config = dict(
    n_layer=8,
    d_model=128,
    n_experts=192,
    experts_per_token=8,
    d_expert=32,
    d_shared_expert=0,
    activation='reglu',
    moe_layers=[1, 2, 3, 4, 5, 6, 7],
    router_score='sigmoid',
    normalize_top_k=True,
    routed_scale=1.0,
    balance_loss=0.000755,
    balance_bias=True,
    n_groups=8,
    groups_per_token=2,
    init_std_router=0.0131,
    lr_router=0.000346,
    vocab_size=2048,
    norm='rmsnorm',
    norm_eps=1e-06,
    tie_embeddings=False,
    optimizer='soap_variant',
    lr=0.0101,
    beta1=0.95,
    beta2=0.98,
    batch_tokens=131072,
    seq_len=256,
    train_tokens=710000000,
    steps=5417,
    dataset='wikipedia_en',
)
Below are experts of layer 5 (counted from 0) of a mixture-of-experts language model. Rows are named gate (a neuron's input weights, with its number), up (a neuron's input weights, with its number), down (a neuron's output weights, with its number) and show model dimensions 0-127. Each number is 200 + 40 x the weight over its row's rms, rounded and kept within 0 to 999.
Before each expert's rows: a language model's description of what the expert responds to; "comes before" lists some tokens at least twice as common just after its tokens as in all text. This comes from a sample of Wikipedia text that the model never trained on. Tokens count by the router's weight.

# expert 6
What it handles: Inner pieces of long words
comes before: ", ", "ic ", "s ", "y ", "y", "s"
gate4,169,235,116,208,247,248,190,259,178,158,151,286,217,150,131,165,121,186,276,221,184,173,191,255,165,275,225,97,207,168,243,204,176,192,242,220,190,223,208,208,169,194,178,194,200,175,148,250,182,145,157,176,199,174,157,276,171,130,233,161,175,237,274,201,179,226,164,171,134,241,183,192,220,260,152,222,213,182,152,218,186,180,205,216,234,208,176,202,186,264,263,131,197,218,176,284,216,184,183,215,291,197,267,194,264,157,184,222,227,218,199,210,166,225,266,252,164,232,248,259,161,178,166,178,223,238,209,178
up4,197,195,238,220,199,197,151,198,236,216,216,137,250,169,130,188,164,152,154,130,159,187,202,233,174,250,216,214,234,187,204,178,188,203,162,196,181,175,158,214,224,228,184,201,185,265,234,182,183,228,214,200,137,284,221,182,263,198,114,199,243,97,206,180,235,214,220,228,194,225,252,202,261,136,156,196,269,238,250,198,168,198,237,235,176,133,232,137,218,163,309,236,215,273,172,189,170,240,177,216,182,186,209,204,137,185,196,215,205,201,175,276,185,116,188,246,233,116,200,189,121,135,163,222,191,216,91,172
down4,199,241,168,177,149,211,182,219,188,187,236,261,264,181,167,279,219,191,193,180,199,190,218,164,170,227,236,166,207,191,213,119,171,202,148,156,183,231,182,219,239,232,254,224,162,184,185,183,213,175,171,177,264,183,169,160,159,123,220,219,214,244,188,219,291,135,221,215,164,264,179,247,133,159,192,217,194,233,232,152,167,218,150,154,145,149,226,160,208,188,207,187,269,232,152,223,175,171,186,185,169,94,138,302,182,172,184,219,233,115,191,181,213,206,179,263,229,278,121,265,216,197,211,253,153,240,109,175

# expert 25
What it handles: Ends of first names
comes before: "(", "| ", "B", "H", "K", "M"
gate6,258,193,190,208,214,220,278,236,126,177,154,190,193,118,231,124,222,209,219,171,151,181,184,171,179,245,175,197,252,159,209,207,201,221,253,222,223,158,244,184,230,212,277,168,237,171,217,218,188,214,204,166,96,272,168,198,244,203,229,213,229,135,198,101,246,270,213,218,248,268,130,131,213,209,265,198,224,176,183,230,145,162,192,174,249,194,170,172,197,232,228,300,199,218,222,167,169,191,193,165,219,188,221,192,227,236,119,164,149,174,130,208,200,165,152,233,241,229,238,272,205,193,180,279,179,122,204,182
up6,191,275,206,198,209,234,215,197,222,186,218,218,189,204,160,230,236,245,148,228,231,145,190,240,180,229,196,305,248,241,210,241,165,160,226,192,137,208,150,264,179,210,234,171,141,132,121,243,170,185,158,198,171,111,149,149,212,197,196,282,249,256,204,225,198,203,257,186,203,163,273,150,173,171,205,232,162,188,239,302,181,229,311,201,201,259,245,222,177,224,207,185,182,155,199,258,243,243,195,217,157,183,234,202,198,186,214,190,239,208,181,252,199,205,179,178,246,227,244,106,288,179,150,181,227,135,221,241
down6,177,179,215,120,173,161,186,185,216,200,181,239,194,198,165,257,113,230,202,194,218,179,163,138,147,172,212,172,271,224,238,204,178,236,274,196,237,174,245,155,215,287,208,197,144,163,220,158,177,220,201,234,192,222,203,144,241,168,218,139,233,238,81,244,190,200,163,198,289,249,198,174,184,198,183,149,195,214,226,180,259,208,152,233,120,156,151,251,170,239,228,236,199,249,225,219,274,182,202,145,264,200,154,223,143,224,211,209,151,109,217,158,258,284,215,233,194,232,167,167,168,174,204,197,201,214,189,290

# expert 41
What it handles: Table pipes and stems
comes before: "\n", "ed ", "\n\n", "|", "es ", "ing "
gate1,169,199,148,168,221,221,173,191,193,197,206,156,162,167,203,168,241,166,155,160,179,270,193,177,146,119,212,215,213,169,241,186,209,231,258,293,237,232,243,200,186,221,161,219,185,260,213,220,203,188,269,199,211,244,227,262,174,165,183,237,171,209,157,208,236,163,111,218,219,221,242,142,183,183,209,151,194,157,230,235,145,207,233,259,184,134,237,211,205,317,289,258,169,134,205,186,129,156,264,178,233,266,189,259,211,175,196,183,214,260,230,200,195,144,221,190,113,150,107,163,184,241,204,214,258,196,239,183
up1,198,185,203,171,237,173,166,256,210,159,168,291,235,221,224,181,166,160,221,239,192,164,249,137,264,154,205,245,204,238,191,264,179,188,222,217,178,215,205,241,143,186,236,140,132,193,138,226,214,196,216,172,176,207,174,279,209,228,198,178,171,208,129,150,168,292,173,221,176,111,145,252,232,204,201,144,289,226,165,151,178,198,186,188,151,224,204,190,177,231,242,249,204,219,110,190,249,141,174,176,194,189,273,234,170,130,208,294,251,233,201,220,183,177,280,172,124,213,183,202,220,154,155,214,164,184,192,130
down1,228,157,158,231,171,261,185,243,189,228,173,213,246,210,285,168,245,209,237,235,209,205,254,227,200,209,161,198,240,209,226,122,135,200,227,238,247,189,187,175,166,220,173,226,233,102,195,152,286,195,267,226,277,159,172,161,202,311,178,211,79,187,227,215,194,172,252,211,169,188,153,184,242,218,164,201,188,209,163,191,188,134,114,211,206,223,211,200,178,235,158,206,214,250,207,216,162,210,182,204,113,224,217,203,234,161,182,229,202,241,136,278,169,225,239,220,229,259,191,279,254,220,198,145,239,163,172,262

# expert 56
What it handles: Abbreviation and number fragments
comes before: ", ", ". ", ".", "′", "s ", ") "
gate2,140,167,194,205,187,182,266,219,230,204,179,166,221,294,144,253,236,257,213,216,272,148,215,211,201,247,160,156,197,224,152,176,210,202,222,219,133,169,246,165,170,261,221,255,174,165,228,254,269,175,236,280,262,194,196,243,177,113,152,242,163,219,162,222,217,252,221,180,246,231,203,222,176,182,239,177,212,151,220,262,153,252,206,113,242,204,228,246,223,266,273,247,201,146,208,155,172,224,181,233,169,271,166,250,171,177,132,186,169,195,134,168,225,238,230,202,210,196,243,195,217,200,244,263,277,199,166,237
up2,234,186,184,233,209,188,202,221,193,171,235,204,196,226,202,211,207,131,183,111,254,194,145,200,245,122,225,206,192,180,187,270,255,191,245,142,185,227,213,164,224,220,165,146,139,235,238,172,169,152,186,174,105,162,180,172,248,163,189,203,142,200,243,228,149,218,173,265,186,189,201,187,160,172,159,197,175,196,164,192,184,153,178,237,196,171,221,214,284,129,192,232,144,188,169,155,195,218,152,242,180,171,298,183,215,146,236,214,240,211,145,112,228,140,209,243,223,171,216,158,264,285,57,199,191,171,164,187
down2,206,229,155,260,166,200,155,191,261,185,193,203,165,219,131,226,216,206,139,276,303,160,190,230,184,245,130,233,275,190,269,129,212,207,190,254,177,241,138,215,190,165,168,217,224,221,281,239,185,196,247,175,157,181,175,166,224,187,205,218,141,176,152,164,159,240,150,210,119,228,236,189,187,222,196,198,162,222,138,160,130,141,193,186,148,191,247,261,187,277,252,224,153,156,228,159,188,172,222,235,188,123,202,157,197,140,234,224,200,199,154,245,192,242,182,201,89,229,197,194,156,239,253,241,186,186,186,195

# expert 19
What it handles: Years in ranges, tables
comes before: "0", "4", "3", "5", "2", "9"
gate2,165,296,208,170,253,122,209,234,214,146,186,224,221,245,209,194,152,247,181,230,239,144,239,218,177,254,207,144,226,254,159,230,141,119,245,203,185,191,227,195,169,188,204,195,225,154,208,198,173,275,249,219,228,143,255,141,199,240,182,286,201,191,195,236,262,203,223,167,207,170,247,284,141,216,240,242,226,190,181,215,202,219,205,242,214,254,161,209,207,273,268,174,198,127,214,271,184,178,176,109,131,250,209,210,151,169,166,197,239,261,204,190,206,165,232,198,224,216,196,239,267,169,122,147,272,202,173,220
up2,189,130,277,196,161,216,229,242,189,219,205,225,195,193,176,250,290,189,242,174,238,203,132,204,286,175,129,193,204,154,227,202,228,185,202,183,176,201,200,164,241,176,184,165,140,244,134,184,207,116,136,141,146,131,177,250,171,178,186,140,199,215,219,216,174,181,166,254,147,248,173,135,198,213,211,141,151,213,226,199,225,202,177,172,200,77,210,155,171,226,120,277,156,149,112,150,186,188,223,185,218,215,200,185,251,119,242,229,239,237,194,154,218,190,113,230,186,168,200,170,192,231,174,220,168,187,196,165
down2,176,230,224,228,190,236,155,203,190,223,120,195,122,256,222,159,247,175,245,216,213,232,224,209,248,211,215,251,142,159,129,162,154,180,182,188,209,249,278,265,140,217,241,214,203,258,160,166,245,242,207,184,211,220,230,137,147,178,215,195,248,268,202,273,215,188,233,219,261,174,193,184,238,211,198,220,146,162,169,154,230,199,208,210,208,144,164,209,158,290,191,184,205,223,281,283,275,211,215,210,246,215,215,167,171,134,211,241,167,166,228,222,218,163,160,186,121,185,161,184,214,181,238,264,305,185,289,179

# expert 38
What it handles: Name endings and first names
comes before: "| ", "(", "was ", "B", "K", "H"
gate5,219,237,213,198,228,167,230,199,220,181,219,244,147,186,188,149,167,286,170,199,175,183,211,240,69,221,185,268,176,205,228,190,203,289,182,207,229,210,250,166,167,178,212,152,215,177,143,266,205,175,227,251,177,193,333,222,130,200,220,189,183,204,244,189,206,201,144,243,241,193,183,189,189,178,201,243,127,216,148,271,131,177,236,259,143,197,188,253,168,225,186,210,219,263,106,201,241,143,187,253,199,260,241,159,231,181,150,144,194,187,270,150,148,199,171,258,149,172,152,216,227,201,212,231,198,197,203,168
up5,207,256,184,200,248,183,215,189,197,146,229,213,124,225,240,159,244,221,131,151,251,207,179,187,162,277,147,178,239,177,167,177,207,173,204,188,202,234,167,181,177,177,212,158,249,160,148,279,161,228,200,158,197,196,278,202,168,224,155,232,145,153,247,202,192,171,191,187,222,151,194,164,225,144,202,172,169,181,168,278,90,157,239,235,220,210,209,218,174,237,140,183,179,275,134,171,283,263,148,191,242,181,140,239,305,218,199,166,202,224,237,228,228,264,253,212,209,173,225,258,178,161,201,275,141,168,208,164
down5,160,115,163,229,164,78,176,205,209,120,202,136,174,131,232,216,223,182,209,151,223,175,123,193,151,212,232,249,197,241,228,209,196,195,240,273,196,227,156,145,142,178,162,221,189,205,178,246,169,182,166,195,206,191,244,132,228,203,205,200,210,192,251,264,139,157,188,276,216,191,197,223,165,175,223,180,198,238,213,217,232,152,194,207,219,154,302,159,156,220,258,182,207,228,186,132,220,185,147,173,153,123,229,177,205,216,174,203,146,273,282,139,154,202,242,252,212,147,224,141,214,248,175,206,176,222,266,180

# expert 52
What it handles: Word completion pieces
comes before: "to ", "in ", "as ", "by ", "that ", "for "
gate0,201,152,198,213,226,181,224,272,168,150,169,175,276,160,133,203,129,171,188,203,223,159,144,211,223,233,204,175,243,157,182,169,239,171,212,204,201,208,197,200,179,177,234,148,192,211,254,193,229,214,206,239,256,219,195,220,258,168,123,228,206,175,207,153,180,262,191,186,228,195,278,223,213,257,194,217,134,165,174,122,266,245,158,150,168,151,139,183,152,256,234,260,195,239,151,158,126,290,145,218,223,275,122,212,141,207,194,141,219,212,246,204,235,174,131,178,127,243,233,198,249,165,155,239,196,198,153,146
up0,268,184,261,117,171,221,174,283,193,18,176,205,253,180,205,205,235,218,212,218,195,165,181,176,163,165,208,92,192,194,156,244,174,221,228,236,132,160,180,236,251,213,222,199,184,250,229,239,197,102,171,196,229,217,159,152,212,215,196,189,165,182,207,153,199,122,186,186,221,185,264,188,220,211,164,193,240,259,237,198,216,218,124,233,157,228,159,211,166,162,277,271,168,152,245,138,245,187,202,172,157,227,166,207,231,143,260,188,187,214,191,213,252,151,186,207,212,209,205,183,214,149,188,174,185,229,203,229
down0,166,158,205,168,199,223,177,178,235,97,162,166,207,156,169,85,169,190,214,147,236,154,234,235,238,167,204,198,222,220,181,261,148,220,228,232,205,187,198,112,214,204,252,212,154,166,169,241,288,242,194,226,224,257,172,201,185,199,211,204,260,244,235,242,236,216,209,157,203,186,245,187,161,230,137,210,153,114,114,175,183,270,233,235,184,151,161,190,219,205,233,287,194,246,124,226,204,223,201,220,188,153,197,166,258,171,245,206,224,220,179,152,284,225,237,162,130,219,193,208,189,195,199,131,188,105,226,163

# expert 9
What it handles: Table cells and the
comes before: "| ", "|", "(", " ", "N", "R"
gate1,212,232,150,261,212,280,205,161,180,253,175,168,221,180,182,232,189,178,177,246,142,236,130,201,145,216,181,230,196,221,179,249,146,234,207,171,312,145,219,229,174,201,188,153,164,176,201,229,189,206,212,254,261,203,143,196,174,172,281,205,273,164,205,227,149,172,149,130,215,149,257,171,233,186,166,198,158,189,179,168,209,216,282,209,191,199,127,185,167,135,227,220,208,285,227,245,177,151,176,233,196,257,157,176,157,183,205,165,90,206,272,240,195,158,201,184,191,192,143,186,181,157,288,226,220,133,166,219
up1,265,149,182,184,253,193,298,217,219,183,196,219,186,189,247,278,145,236,160,263,174,168,248,188,207,196,224,159,129,178,200,225,159,288,225,217,216,146,211,229,146,145,258,182,177,237,200,190,169,175,220,213,173,213,154,226,238,199,133,219,162,228,189,227,157,217,169,185,212,197,212,235,164,315,197,151,214,167,160,169,227,217,115,193,152,227,106,219,228,210,167,234,218,245,189,250,187,157,197,187,176,272,188,201,81,180,188,142,176,206,225,248,249,208,240,218,141,124,211,215,231,288,195,206,262,207,203,215
down1,185,227,258,184,120,216,192,219,195,170,165,216,233,188,203,138,250,222,202,218,203,152,272,179,151,228,257,134,215,132,232,258,94,222,165,193,191,245,209,183,206,225,190,237,186,134,200,187,244,234,267,180,306,120,208,260,211,247,183,181,211,186,224,112,155,191,162,185,237,231,140,179,194,196,178,196,224,182,206,183,242,153,186,194,222,222,167,238,187,212,219,187,181,269,200,164,169,200,292,213,228,94,147,210,221,175,256,273,153,203,216,201,224,297,188,183,186,170,260,290,217,219,161,195,225,168,172,194

# expert 36
What it handles: Coordinates and word middles
comes before: "\n", "N ", "\n\n", "ed ", ": ", "ent "
gate1,208,191,252,214,217,249,185,152,182,189,227,152,128,147,166,226,213,230,214,185,233,232,143,223,189,175,170,189,185,239,305,269,156,248,172,241,201,195,200,202,175,219,150,150,197,238,234,252,253,219,283,212,195,244,128,197,176,196,251,196,212,124,205,193,152,181,125,186,222,144,173,181,143,186,153,183,231,192,232,264,211,205,253,229,221,171,279,228,234,211,212,172,223,164,206,173,117,205,221,166,250,306,241,136,220,154,165,148,173,269,243,196,156,167,203,200,234,173,178,205,115,219,218,131,275,143,218,228
up1,162,163,157,159,229,184,221,270,229,229,222,203,224,206,223,189,235,203,211,233,189,136,291,196,248,230,221,275,204,202,168,203,152,183,225,139,137,214,166,227,192,181,248,144,155,147,176,146,102,232,135,215,225,158,202,288,275,172,198,192,212,201,242,134,193,209,190,267,238,197,218,205,221,239,256,201,224,202,193,208,249,202,196,183,164,197,200,222,180,214,178,261,225,198,181,215,201,210,141,174,145,134,129,277,200,149,198,272,229,162,232,207,237,277,277,230,152,141,145,261,260,211,155,247,236,245,144,180
down1,239,244,215,250,200,255,204,158,220,162,186,189,234,163,169,135,261,113,202,150,234,96,165,192,213,221,261,189,211,189,229,167,183,154,200,203,167,196,194,146,133,165,197,258,134,176,207,187,209,191,164,211,250,212,157,262,220,185,151,192,195,208,203,213,174,208,233,219,160,232,159,89,182,185,180,240,201,195,184,183,262,114,151,160,245,250,180,214,250,185,229,237,221,283,169,174,155,195,238,186,279,145,200,217,232,141,239,219,178,261,139,238,146,212,211,268,249,236,215,176,239,237,237,159,181,92,232,193

# expert 43
What it handles: Inner word stems
comes before: "ed ", "es ", "ing ", "e ", "e", "al "
gate2,227,248,189,220,216,209,297,229,241,193,205,148,249,216,217,185,152,204,184,246,260,206,188,262,234,264,175,172,207,171,185,241,127,172,265,214,206,187,271,228,159,117,182,223,217,172,180,198,214,215,220,267,187,175,235,235,180,216,219,218,321,124,225,320,153,200,189,181,171,243,175,234,212,230,172,226,225,147,217,156,127,134,147,192,219,264,218,230,221,244,249,203,244,141,222,191,223,194,164,209,237,261,226,221,159,179,225,175,182,214,170,165,158,206,276,171,221,133,167,225,235,225,230,162,274,147,148,197
up2,220,226,175,216,245,255,166,195,262,239,217,232,185,170,182,201,163,209,190,152,264,155,189,173,285,227,151,156,168,157,218,217,209,148,209,211,153,155,201,187,202,212,209,210,166,236,148,254,168,221,152,157,179,185,275,206,181,182,210,149,203,168,128,269,184,210,127,171,148,297,195,188,204,198,196,238,158,225,159,217,230,214,220,234,281,156,228,174,243,246,161,212,228,181,209,184,256,271,238,143,154,269,206,163,237,160,277,154,198,270,135,210,198,200,238,158,199,97,225,229,142,253,115,231,185,174,209,145
down2,173,192,168,233,180,192,232,188,226,198,153,175,151,223,234,187,296,276,131,280,206,126,200,218,287,221,234,234,262,189,126,249,168,111,200,209,136,182,242,218,221,230,208,200,217,179,251,194,239,180,247,189,205,243,191,202,160,212,185,188,270,206,201,174,165,241,184,285,201,229,165,147,177,161,221,202,134,180,135,232,192,161,205,115,137,211,155,251,152,197,126,250,172,165,168,222,243,258,159,172,205,199,213,167,232,152,264,201,200,141,165,194,210,240,131,193,161,182,214,263,170,266,247,222,189,181,170,155

# expert 32
What it handles: Pronouns and heading markup
comes before: "\n", "was ", "\n\n", "| ", "is ", "("
gate0,166,151,177,241,213,182,225,226,170,164,241,221,242,160,121,223,210,175,152,202,176,205,199,228,280,219,151,168,173,223,166,171,182,237,195,175,178,252,231,225,264,262,242,114,123,225,198,219,208,127,195,182,205,237,247,246,177,207,166,229,182,197,204,195,144,250,263,220,137,140,236,150,189,156,207,182,282,168,180,206,182,232,132,211,242,202,266,219,181,230,220,220,193,217,192,241,271,213,205,180,197,196,146,351,164,206,115,205,275,215,209,259,179,183,235,252,100,168,213,229,245,197,204,213,209,238,217,182
up0,172,179,238,140,242,244,232,230,202,141,191,171,181,208,206,213,238,207,216,184,274,138,191,154,220,127,211,174,186,202,201,154,227,171,136,251,193,198,202,192,235,193,194,212,168,167,187,244,173,152,160,178,260,198,172,162,272,304,137,230,198,184,210,191,336,189,215,170,200,205,309,212,203,178,195,254,261,168,197,259,180,177,115,230,201,197,260,232,172,172,254,235,197,188,241,163,206,201,204,218,185,202,222,245,257,146,194,237,179,237,191,213,136,229,194,243,194,155,268,145,203,155,169,209,145,142,87,159
down0,207,174,169,185,248,228,138,182,189,186,290,249,259,202,158,128,195,282,198,128,242,184,191,202,193,219,196,195,208,166,203,197,215,234,195,206,217,137,198,133,170,155,204,138,175,162,172,175,212,195,202,227,213,258,139,168,188,185,129,235,166,192,232,170,235,122,270,178,235,196,142,275,136,184,168,152,181,138,136,212,228,201,265,192,215,177,205,221,226,187,139,227,201,177,209,151,194,151,240,156,209,76,190,148,175,152,228,252,218,194,249,221,206,251,178,225,173,167,96,233,229,263,170,235,217,133,162,162

# expert 37
What it handles: Prepositions and ex-
comes before: "the ", "a ", "his ", "their ", "its ", "this "
gate1,202,209,262,209,246,189,203,178,204,137,266,215,199,144,199,198,144,226,168,197,191,237,114,239,148,182,167,245,200,209,206,223,205,187,294,198,221,126,220,135,160,249,111,219,118,192,245,208,236,198,187,251,182,145,190,166,197,146,207,193,261,183,178,162,174,242,104,207,148,148,241,179,256,188,120,241,141,202,241,167,160,175,288,245,145,198,176,153,168,223,192,196,256,220,227,144,157,249,204,152,221,243,205,229,226,211,226,232,166,192,278,210,153,148,217,226,191,139,219,138,213,149,147,186,205,154,228,201
up1,125,102,174,124,215,186,236,255,279,155,134,224,241,195,210,231,288,258,224,192,204,198,251,196,221,195,225,198,162,206,224,210,173,219,145,204,149,250,174,293,193,192,270,190,186,263,234,182,79,241,213,158,226,239,184,258,204,150,192,206,197,192,175,177,180,185,231,278,205,195,220,206,176,183,285,143,235,256,170,224,213,224,172,178,216,159,207,203,164,242,224,169,224,240,153,245,208,149,165,93,185,161,240,204,203,124,177,193,198,211,200,167,253,229,257,171,128,238,178,202,178,209,219,215,242,238,162,180
down1,204,150,181,179,189,159,204,203,131,146,154,191,188,208,159,133,181,273,185,215,178,212,253,223,270,180,178,203,176,124,249,203,180,164,204,202,223,206,205,272,138,194,165,229,141,181,142,111,216,184,261,179,272,169,244,243,210,164,120,161,194,250,95,214,157,225,232,221,161,258,231,133,229,241,210,215,211,198,205,143,231,109,197,143,179,250,260,284,189,163,124,171,226,173,152,251,211,198,155,203,201,154,234,189,191,162,232,172,166,248,172,234,251,214,128,178,202,197,189,191,228,196,202,178,190,135,163,158